Weights of a small mixture-of-experts language model, trained from scratch on English Wikipedia: a shared expert of 128 neurons.
Below are experts of layer 5 (counted from 0) of a mixture-of-experts language model. Rows are named router (the router's row for the expert), up (a neuron's input weights, with its number) and show model dimensions 0-191. Each number is 128 + 24 x the weight over its row's rms, rounded and kept within 0 to 255. Numbers have three digits each.
After each expert's rows: a language model's description of what the expert responds to. This comes from a sample of Wikipedia text that the model never trained on.

# expert 19
router:152129150124112165112153103107111157151148119140134146131127110088156165172117104146107091141111111117161177133177173120177099102108128116119102113150149108140124100122166147136169123138086150082066147140112143176123146178162134152081119131124089162130126142124068138107120089097117105141111121113127123106171124096107122127130156132156119115096115116126140122118093133108091142147107079126087139120124126126148128156148167170175154146144112108118164118145120144106110110147100104150110154124124148093147144143113155136135171098156145159091126112136114151106124130093133101151
up7:127145133121130127103137125133117157113088115144118167154150141181133113113141131091161115165119126078137145136167122078141104079106128129129123124123128111111122128129085180107164111125156161114117116095120147138111126162140119176121121136134078124165077152082096148169101107105140055124083122171115115095111170113144100151166087141115111084118141123136136147154146128157111139108169111120156161087150129125145111135143139114097105161144132107109152126106140135129167110074156134109130121082098131118149111132145116143123134140136146153119114105134154132145140061116109129163
Description: Cells in vote and results tables: party names, hold, percentages, numbers and separator rows, as in Republican hold.

# expert 5
router:113119119127162153173154138140157150148112161099132119114112096137070153128138115116108139148094095143113116094160070131095125151169092141127160192145079158136108104112132104150115103152111124144147132158163069108144101131147096173167143090136127126141116087118093143127098126117101147128147159117126124115194144135134109169142122132100160167107133130136108132133161143101152105148071164106126142133132138097135122144173119164137088162098150132097116114130119127111131169095140100082130137128164125129118119116164154135110103145148123123126091113085145132139158112126144134134
up1:150112137160167158097127136139145164067121170125137113133131145126122123163150120099108158131116126112123140089137114127138104131130174164165122150119152117115132117115122169138116121102125130124135143115119166096107166097118109141099156147095134136127149134164125162134137132104120128111088102130191098141099157130103117118145083096099140150182129146103115097131193082135081122152123176093097122093153130122096112123113148104099131126144054162181128136113159103154124125129151140086157129120089129140091122163147119117154118148120136132172137144128076136157127146119127098117
Description: Verbs and their endings plus linking words in running narrative, such as avoided, emphasize, calling, when, because, with.

# expert 23
router:133113171147139105158141109115152125089118130140123149146094111177111112138161099112122138154071143066109137151143082164094136115083129080090133118137116128120119114068117156120144135104070100134145087154112124119135121101070157117082108107123080122160109093113081163114119145138134112140124135159146103110122107166152094141162153134095188129157152106173135150148113119170105107167136116142148149117162114133154152148178115141133098148126133164134112123125123147105141130141102120102129138119107151147132133161153150144115098129141139144143144125112149133114152101123097102128
up1:168116149117147109137095120126136146116105145110138140142142110128089128096139144126108125149103087152144112065152121142144160132155147115116131157112127154128107136098141143121139156114140105134131183136127116157102130145102120151098106122112114144154149156166117139149129131123163156155110137125098137139139132078080115114087152145139118191167135087162106082142096181080117125124127139125129101147086116176150098114133153104154127124112148116142108183132158157124115116141154132096153147132137147130155136116146117136115159094105094079124088136145138109111082201175100109096
Description: Middle and ending pieces of common words after prefixes like re, dis, sc, app, such as app-e-ase, ref-uses, dis-emb-arking, stat-ic.

# expert 15
router:115105123122156163118123163123114085138122111156125133139140177156119108152134141133146114132075145151103115115134129157139158145150149092094085141143103125111127105110076109107134169106128155124095142142143092089168101168157084098147144127145116156109185149141122118096124101145139142111121104184131164141116146136134073133086127107101098094139119127132104119111113145164135147108116105146143104169124081110134175119103141120102129112182126149131128148148142088098142174145093082134108097158176132105144152130156125144105140152106149139173107111136099099113158133123146135151
up8:127124138086173092119158146154137140160167131133090092184128138139138089127114132117121156121066149123115161113160122112092134095127110167131177137114136132133128128107146131182135111111131162133151144154099151165135138135136144168126103129071066087115127118145121129136124135139098146125093158153163133110104121102160124122136134133174139151094132140122118110179112124085102151122157109134112149118101118148121123088101087138137077153158129113151152117157136127131133183092124169106144108099102135096149113137167124165107132135108142126104103136144122071108102100144131150101
Description: Final year digits after 19/20, coordinate symbols like ′, ″W, °E, units, plus institution words like University, Congress, Senate.

# expert 13
router:118145112131121126095110112124154149155126097140137110155150139111148081142109133109152138147125192163163115105083162147188141151076126134159103106153098147103145146142135165123112139115118150139125137070109082078061160122131113131134144126135116155133168145093166119112084097185121114141144117136139124140135128150109118119088119119155097158100130098130135146141149128153166125145102138149108149133119083154155154106141158122154120094154124118158110159118087095115147084158119113127137064126123120140125123117121121149092120139124125136125107158091085127092131165118141104100
up0:174102137122138113112140137098099135084104111102156142126131139126122118159125119068084129088121106139167108154125124094130084086163124107144149170127133124150140171085095128151141101096167073152136100130165137133124094142114079123110195156123130136124152148159131087134087126093148092118153086119126128125089092121134138123102115102125153079143128091117125167163122150157148135108131103113123115103164150132156131116147120093116105126111134188131124117130157139123148123156139157141120132120127154099181135164161122129103141114085103130131128122117135161122166149132158157141
Description: Line breaks, semicolons and dashes separating infobox fields, especially taxonomy boxes (Kingdom, Phylum, Clade) and chemical or gene data.

# expert 14
router:094130134124172158109161110150104130119096140163131120125095137100088125169092113135141127131146131130126110152114126137106129126120147088084119089114119124094091136136115114106118116152148111140148155104111148095130143098144121110122178131090155125089096139131140113120139146111110119102121154153128087084100138138089112099144129167147128155156092115079117127091093148152128180137112154105118095164143182115160148133136093125101096121139165090138192116167110135141157137160121137150107161140176089113139110115108123110162112138111152149161127095147090143178125085132154160124
up0:130110112158101118089128133151147165113098134128152125144138137073112140122100107114113148123145174113134153159106165115112150101120111140156119166111125145114159140131137158168136143118141117114180138101124142125163097136155129115118133165148125117142147158162166177165090088134132094148146137111150115109100089161144138164126097119106163142154101074136144051101154150130143154099120162121068110113120107113157145096121129080121104122142128137157144162131113108139097107117141155148113127095136105142138116098075097127164171095170128100129141156106132096099120108146122136136
Description: First word of a sentence or heading, such as See also, He, It, She, In, Notable people, plus commas.

# expert 4
router:140150146125131153129176141127077100126114098098092127136137165170146093161156122155127142148117140153133131123109143104107111116102136107136104113140156143158115139140088120133155142124152115176098094134094180130137153166117126095136148131144107157115173125132169097139119123137141173148114105090117090126102115085110104101125142112133119132130112160097101114100099091102112167123151155150125103130112134112096085152150159112138109100144126140119138110132174158145119139098151114121130148099137120136179178154172113105110147168079143108092123089164153064092115139125149150122
up7:099152142142165083171128118136196148111144141175094111133104130130151116106101097109152125120131149142127100128173117164084124127147127143099144121097148135137128092130188122119129062143161116147099135134112121122131157125099156122161152153115137090094050158112181095140132133089149146118126117125134090124143167132141099121114128118120146117148098129128145081080110133161074122103167125114117156138151158107141086135133091141162142100103132094110159127122134137175122109167149134119123147105123104094115139140131137146125086125120154135137124152127141173117109135102128095139
Description: Final words of named organizations, sports events and venues, such as Championships, Cup, School, Stadium, Fairgrounds, plus table pipes in match records.

# expert 8
router:136170092082125108105104107107123098152136114115114094158135160161157144177148157151141145128128110104155112114126107084145133128101173135126121106148131171142147104112107109093111150117148113137116100131107097105131088116144125103166108123123150144139134138175123164131101099136191185104102110149146157123082139151148080139118097090140124137139134152114109118104143101126152146125139126144116122136093119137087131123153161121118119144117110147157092094132151083163170138120163103163128078125158125116151130129160137103132185145099147080107111136085087110109157113143148151147
up7:157126162124137125140160107124093109126121157123111098110157133076145154116118082105132105134108142104165132132190166163126136115142087136087128153146102139166167144117138109108127120159115118152123136168142164122125134120128087117150129171127114101101111143146118131184094112151137099135150103193104125109106144114100124117129114112128116137130118085102117154165090148144135164164147131115129122071144160119106131130111134132155123163081101162102184095131102123145092073136137140158109149145121089131138108133117164151130154133129124162120133149169115109085136130133102098076
Description: Final pieces of place, law and personal names and table pipes after them, such as Avenue, Airport, Act, Circuit, House |.

# expert 16
router:123129156107084135132133148113154154154121110134095134082116137141135137143107103159132119141094101143079146162122175109113098153139135134110134129110119105151124126120135129140159095158121208163095094089130130140117129164141119133129120122105122095111141117086130154085122107140132116116146156129096169099102088153066081066123119130134129149134077121112121161138075176131114128120096103155129135083183126135100133125152148178121161123112101157126157146130094148124126109146125155089105151156115118142171140119155168121134108119121128107155122121169132111109142133167122128152
up1:179130149112089140132153124145098117101098151098109139124125123084138144144095129183090129119106131127145176142143125145123164155111093149102171079110138125103129160111135185148146145152121115102113139118124174116147141124162158174140131153095128135102161130135142122117124086136173131121129089095162164112139124132141160112123105136135134146125119163133132126121140151111140146150153163119148104117136116130116105113155145050154099133108150120113138158139165123151137099093165155136133175116121116133148158170073084084113133122090130125132127148110091126082151114110172159108
Description: Words after was/is such as only, such, also, named, selected, served, born, plus infobox labels like Full name and age.

# expert 26
router:103136108127194173124156102130129115128100089098146091101108107124142099152137109137132130114163101136129128111085116098123094138130124137135170116112097132142134131136149103122141096166094096137161142162172097161143135124134141102135141121140169147109112131093091179126082138114130127127144161130124089089146170145128113137097128155123179116137109140076110130103125099138119148125134095124120146159133176090144136131167094170104097115125137150135123067158161104165133158153166107110107124129134121157131099105100161103166128146153141097172139094122153094134136151161110140107
up0:125152182110149135131131156132142157118141115133122103128173081126080091151139115094132143135129116138100103139139116093123136119159117172140174164092145118113097155109133102183091139116116161111165149181140093130114144147097142124131109122085090118073143120093144169120110118091107108118130092152123104148143168126104122164130128116178111155141115126125151149109112130099116121099106164103074134154149132142159111109156102084140118185110113152071143105153117140154119148147155117135136122101126128120123146160141149113144122141121099099133132141116191108130121113172095144127
Description: Sentence-ending periods, pronouns and auxiliaries in life stories, such as he, had, has, who, having, plus father and mother.

# expert 28
router:158136159112092142088155186131120125120134089121149110135120143122148137123140110162119116157114135169090117150156162128138115067114101117116098128135092135099114150144099091108116110086091108116092134133117173145162088136145099123096140098160081155137101141179127118137174133162104121151107107133123154126097098160155181128133136101152118132123096150101125163119105178131126139136139110146115148140081080118143165133097135101108136124112134111076146138095119121103142112133097108176134133139151180121127118142114132140128155119083093136114135132118151130149137081134155153085
up0:151130122127120124122101120090101131147099116180105103162117114109166119125148127101134115135142102196133104161133139106128158100141097106121104139075107169155113151132139111116123115175143092106117135127105126145147123131084109123118150133141151126140121158135136127122131144165127112122116144133160160075116126115083113070125125109150128133107167093104156092112111144134115144139114135121094154100157099178156112105136128134156164125136157096096132129099165119137144130158116121164153155148173077129197142131099163158151156108098137154099151134148118087174162138126161157110
Description: Digits, capital letters and units inside codes, model numbers and measurements, such as M30d, $800k, -100kg, ISBN pieces, mm.

# expert 20
router:136171117108106105101083125133135149100143121106125102116108107100155177114125157157118100126168122121163114147160146123156138145113109188170131134092149104114159164117141096108147129103165107146108163121135147169125101125138172093116083096141143125143128149140155094130172127146122105095166150100121153176067112118133156140126107101140111092105160152131143135117113162106111116092176107121117130138123147133084134121125137136112137140087143127110132109123109147135125108112150160119143145102111121163141106094104093164141146094155081069088149109154135156155136137138113163098
up1:082135119162175152146116163126119136129115118110125121142146130114107116108121132070112116153145085130138141150172169137179092108171111149111139097180120142127104137084092141145130103116101097141113123152092122132174157101111135136157157098101074154137137135127133129129106114110131085126158121110121098137142135130076136147146138127101162137092119083160188119138136122115096136137124161167106118102126111154109120095116098111127133142105114128127129190099113115121128086131071142137160150147143111079132113186113126143130151122146132165098126147141149125123145142159085151158
Description: Second piece of proper names split after a capital letter, often foreign or sports names, such as K-ed-ah, R-adu, W-ilt, Bh, Dar.

# expert 27
router:110082126162149149153135132141144115121120131123147182077103101152118109138160094135117127125111103129085137091134111118137151149174138120123150152122082173142093143131166126145080102120149149106141096190162094082156101160147113145119139094146125099112155112141123149136089118091126098131130136137102130118178115128104152159144141166148125137136144069171155129130181122127122135168098159091109125146088134140149103136153106122112132146125091105151147144129131113152176150087155103098102130169128168104133119129119138121138142119150128138161105128116169112146127110074124117107
up1:100143120118129126127077148147138137113143126113086099130149130095106095099118154109105102140158157087162154130102163130113084167132143121116163135128147136135147116134152113131137115177139100107157136139109127165102119084118079161114132131152105137124143123057103125148111095129105052147123112135170125164130160119150124128162113109166133151114141088095112147162144164107153129132115155116140153136173141122141118128096146158159106137124147117069157119114110110120144126138119135155117128132150174082113108126106148153119132092175121139137135124115113179092147111123106186169
Description: Word-completing pieces like orth in noteworthy and ming in overwhelming, and middle digit groups of large numbers, such as 126,073.

# expert 21
router:120152106130128152119116123141105126151138109109153097123112110145138108148167127163107142091183146124148087101124113153152173161150115132096170112097120126153187120136126149125126170172166100128139110133127113100137139119141167124127111172146162121084173132169136151139132086124154155143149141139113160136116145092135125151120118153124112151122140153095101115125143111119146143103134147149127103092100112077112110117106151135139145124180117147146116149146136111132110161109148099120051095138155100169114077128146085081099173159089120151141118103110151118135096153117132142097
up1:141126074108147112119098120138106147119113110140118105157151133127094126136152121127128070144133154145111080098094139080058138107126149160109117114109124145140139141127157151099122110115119153104130128166161115124146186100114162127142130147093125136156151188162108136127148114119141110143128086125153138155145134128137101050164130101112122103113172148118138161142098143139117198142120151113123135086125135131125129105168129148139138109161136172164129078123170101162162140135127120132168112097125115147160108097164075121112147123135145122121125111130092150124113149127097115153
Description: Country, city and state names like York, London, France, USA, plus IPA slashes and Thai or other non-Latin script characters.

# expert 25
router:157141165126140112133135091164123138149116123097150089113141152120163138178178122145063159107131102131151087115117127083129139100151151191148171120144125172136114122163182095115135150112126111100156132144129118120120153147132114137115169116141150102092155099120162129143079116143163130142144095107143093114163097084149157148103126124148127137132100134111129094121119091081138126149120151108109133127141135141062095147103123143142094120130122149180104119116171131155130115114165098146093095138095106127102119124144098115124118145075165120119154131105150118135112155115116119124
up0:176125122155136127124106100184134176144104162112150104125142156114139100115125156125112113135119134106180143155109105106094162152167153158162148135122156151129157146076119095113125143149119121136099148130094132105131151083124146125108125121163134092151122137123137143156130148117130129130137133089084147151145107141102103131169100114140145115139137127149113096158134134093136151059108078144118136162109150128130087111163151137112119107097181158137140144106127181176123077149117118095127125091125111117108118093094128102170146134153091061104116129161132117116133131157104113130
Description: Final pieces that complete personal and place names, such as Tirad-ent-es, Dav-ide, Magdal-ene, -ville, -borough, Allen, Henry.

# expert 24
router:134150135084140164140152136094085152110129131115120112164113142096201165162126116127122133147084124161098149132145142105132140084123136113092071136152121125169126145116136127129123121168080169105070148115140167169127126113180108142127162134096086168116135160165119112119177116142136161110136133135113141105119117118112109073131126121169144131126097150134157143104074142132101156139091129110131160108099134126128100152138141112134117138149134126129160120118118145110138128169158093118159131122132111138139145121118130111108158125105119103088096114163080129094104104162147177141
up7:127106180159123138181118176114119117146118121096119116115112123154140144154151060102075149108121127152128102149131131077083154141177108137139114150109115135145102162080123164159132123121131122089112131157161147149134152129140125153131139099191100106141156111168118161146132134125123119140115146097117114118144085122127136114120119099160109086130151115105142107135105156129107154136124116135111135110117129163168173134101152143163103159090108115108131117134099175119169104124142151123125142099119162114129150165122081131116129122122085121130195155150123084136119152105074132122
Description: Pipes, semicolons, percent signs, units and digits inside numeric tables, e.g. km, %, °W, and asteroid-list words like Haleakala, JPL.